From a checkpoint of a small mixture-of-experts model trained on Wikipedia: 96 experts in each of 13 layers, 32 SwiGLU neurons an expert.
Below are experts of layer 2 (counted from 0) of a mixture-of-experts language model. Rows are named router (the router's row for the expert) and show model dimensions 200-239. Each number is 500 + 25 x the weight over its row's rms, rounded and kept within 0 to 999. Numbers have three digits each.
Before each expert's rows: "comes before" lists some tokens at least twice as common just after its tokens as in all text. This comes from a sample of Wikipedia text that the model never trained on. Tokens count by the router's weight.

# expert 93
comes before: "\n", "-", "|", " The", "==", " He"
router:524471490501466518537513497456507474492487500528495503470503488506493468473487510482507519517518511497492509500513470497

# expert 22
comes before: "\n", "|", "-", "See", " School", "History"
router:532498526518471469500512457494505487509476466474494494513472460491520506520527479485499452485485469521517493508471504501

# expert 47
comes before: " to", " the", " in", " by", " a", " with"
router:512500502485485470517492472530531519481541489462563487528474468478491496504456492495467496503468495518470507493515508516

# expert 56
comes before: " |", ";", ")", "th", " km", "S"
router:512516520554522522475521506489530500503524472473513465534510509503513525473533444515498506473495512511506528564489536469

# expert 92
comes before: " of", ".", ",", " to", " in", "s"
router:505507520489489522522473515504478498492505498487545514504459479474517476504502526489479475509521480517446519507527492495

# expert 34
comes before: " |", ";", "th", " 0", " -", " York"
router:470516533542483522497495492533469549458505488518464492549550459532512524488485448508494495506509471497546507536473539501

# expert 26
comes before: " the", " a", " his", " its", " an", " their"
router:532523475514519470521495490514464549509481494451535509567513510510495468503488478522535504474499499488525556509518493494

# expert 20
comes before: " the", " and", " a", " he", " which", " but"
router:486485490480512513463473490548463495539502503516462510470502522470487505532535518534522512472487490501519492498501478476

# expert 1
comes before: " |", ")", ";", " States", "N", " ("
router:507499481524531455511445472528513514497509491466463458516498527505540475511494450512471500510450474515550531537496481530

# expert 75
comes before: " in", ".", ",", " of", " by", " and"
router:518516505470488497503493501472561518463506483502519487496493461501509511469526519488477489507491470496498436492534563484

# expert 55
comes before: " of", ",", ".", " and", " in", " was"
router:483515519494514510488511524498471475484480502499534493514488516455512499502486503488455519496445491493477466497536537537

# expert 27
comes before: "\n", " ", " 0", " 1", " 2", " —"
router:501509559503524473481493496508489487474496503467529494525475516500519530507484477475496492500513500534482526480471533535

# expert 84
comes before: "\n", " The", " ", " He", " In", " It"
router:509503487481568504530491480513482491500523508475464535530490448526498515488477442436531499531534484502499510505513504486

# expert 18
comes before: " the", " a", " an", " his", " he", " this"
router:503486526465491487525498489523512528510444489514523486480530469536487523467469505526498469547475526464528525479512495480

# expert 33
comes before: " to", " the", " in", " a", " by", " on"
router:503513503515473478507517462535515549509506464488542483523509441530513474524485486456503491465442483503484507485526489465

# expert 17
comes before: " |", ";", "th", ")", " km", " m"
router:517545555519509504520527497477558533481530461491479485569501527461517514488548448520519509438512478505523552501512531515

# expert 4
comes before: "\n", "-", "|", " ", "==", "The"
router:493496518498467482536478518493523498482515497529497509474397521533489515514497511511507526514497505478512536480506495495

# expert 95
comes before: " the", " a", " his", " an", " been", " her"
router:464551484497504476538466514499469521486480520508543487492481487533475506503491495486534501523477524464493517466505502493

# expert 41
comes before: " |", ")", "/", " -", " /", "·"
router:540534523549492464453477499499513514529507461473507492497443500512506473489539476476469475504489498514530541579514498481

# expert 46
comes before: "\n", "-", "|", "==", "The", "==="
router:513499540471498460520476454510525471488479457497493513515467492514516486475527487502509519506527452522469487531488504522

# expert 76
comes before: " |", ")", ";", "th", " m", "/"
router:516530573509512488560532509482545549502526488516472491541520504467499489488536466541531533451534494501497538498515513504

# expert 54
comes before: ",", " of", ".", "s", " in", " and"
router:489485500519495526518516508535537463529500492528507528523514514508489476522495524485510464530558532433499461523470538494

# expert 53
comes before: " to", "s", ",", ".", " that", " in"
router:537527511494470482516475479478483554484490487501578501485503516493515479485503518462495526491478488481508527469510489530

# expert 2
comes before: " |", ",", ";", ")", "th", " km"
router:528516549526512515539517504504509536520530478459473486524499511466517494499534474562526488429496497522501550497492503542

# expert 3
comes before: " |", "\n", "s", ";", " The", " He"
router:505542506501518483522474456508492514486512482504477512508490536517529500488468490448527492456543484489522558487520480461

# expert 73
comes before: ":", " |", " (", "==", " /", " =="
router:474550478488497503498495504517496532500506497436482533500497493487500477504462459456509516528488485526534454502486496502

# expert 32
comes before: " the", " a", " his", " be", " an", " its"
router:568480488532498504511493527482498515471446508473505471533493471488504487484526510500485485478522504479471523498520494523

# expert 63
comes before: " |", ";", "th", " -", ")", " km"
router:498524552513510497489503496530534506492510477482466521538516517490529520517549460504531496447484491528514528538507520506

# expert 59
comes before: " of", ".", ",", " and", " in", " to"
router:536534503488528482508470500461535488473500496489538513499462534497508460499539486472523456519475477554471472494512521519

# expert 57
comes before: " a", " the", " to", " in", " been", " was"
router:498514567481530477478502484466475524502501472521472496479454484456539523500490501504519511457493518514484541520534563510

# expert 39
comes before: ",", " of", " States", "'", " (", "a"
router:560479541508513456506504470509524469480495473478498527546464511524553487539454488478492471517522493542493492499501527488

# expert 50
comes before: " |", ".", "s", ")", ";", "N"
router:496519516506515487486462479561480546496507482478498494499474521515524519451508466469488515505494472528538500546470509507

# expert 21
comes before: "s", ":", " of", " in", " by", " was"
router:488526468463476492516505537548512562500527512477499533515519488461526488453521489515516522518502522504494472537507524531

# expert 43
comes before: " of", " to", ".", "s", " in", ","
router:494518517478500494532504516507500525463464533511570516491461469522521476491500507494462523469468475499475475519509515517

# expert 49
comes before: " the", " a", " be", " was", " his", " have"
router:501483494485498501477505522483455542487488518509504483504535533453504515495503514480520484489512494472481521573520502535

# expert 65
comes before: "|", "-", ":", "\n", "==", "==="
router:482511492461507495516489507481523469495477504430486514515508523472509455504486489515495511529468486513484464506492502523

# expert 8
comes before: "\n", " the", " The", " In", " his", " he"
router:512512522498494448544476460492478523489496459472529462517464505506553480507478439465468458479503457535510557506515532536

# expert 11
comes before: ",", " of", ".", "'", " and", " States"
router:507534470502501497535535502527478502480459490476489504504479498549471478520457524514490491527490493498558469485493503497

# expert 52
comes before: " to", " in", " by", " of", " on", " as"
router:520522532503511504448540499475485509493511490453518522533540488501523505472543473476489500497504497525491529494463524516

# expert 10
comes before: "\n", "-", "|", "==", "The", "==="
router:516475502464499461509488447496551451491465490445498520495483483478505479478499493495487492502484458527503496520517508538

# expert 81
comes before: "\n", " The", " In", " He", " It", " This"
router:520504528502530504507511502495509463507517487510542494511495472506514471501508414508438480503491507505526519504490532554

# expert 44
comes before: " ", "\n", " 0", " 1", " 2", " 3"
router:468516529519497512510532511469498477532482524451505503535540540461495510507460499496472474515503517479521469452466490516

# expert 82
comes before: " of", ",", "s", ".", " in", " and"
router:528513513519527489515544435486531513493473512518530492485499524525524492521509473510482465497497498521510491512496499512

# expert 80
comes before: " |", "-", "|", ":", ";", ")"
router:486513509525468458492488498516482543489483470442489490549503487483495505488523479494471518525520469533504501543520504521

# expert 29
comes before: " ", "\n", " 0", " 1", "-", " 2"
router:489502560530528475466492490543477507498546479490499526570478497485512494489476484488514481506504518503517494486464520522

# expert 6
comes before: "\n", " The", " He", " In", " It", "S"
router:511551507527514492477534451542546482472515460525558458504514456493517495469497447490483492495528490547480487508504545521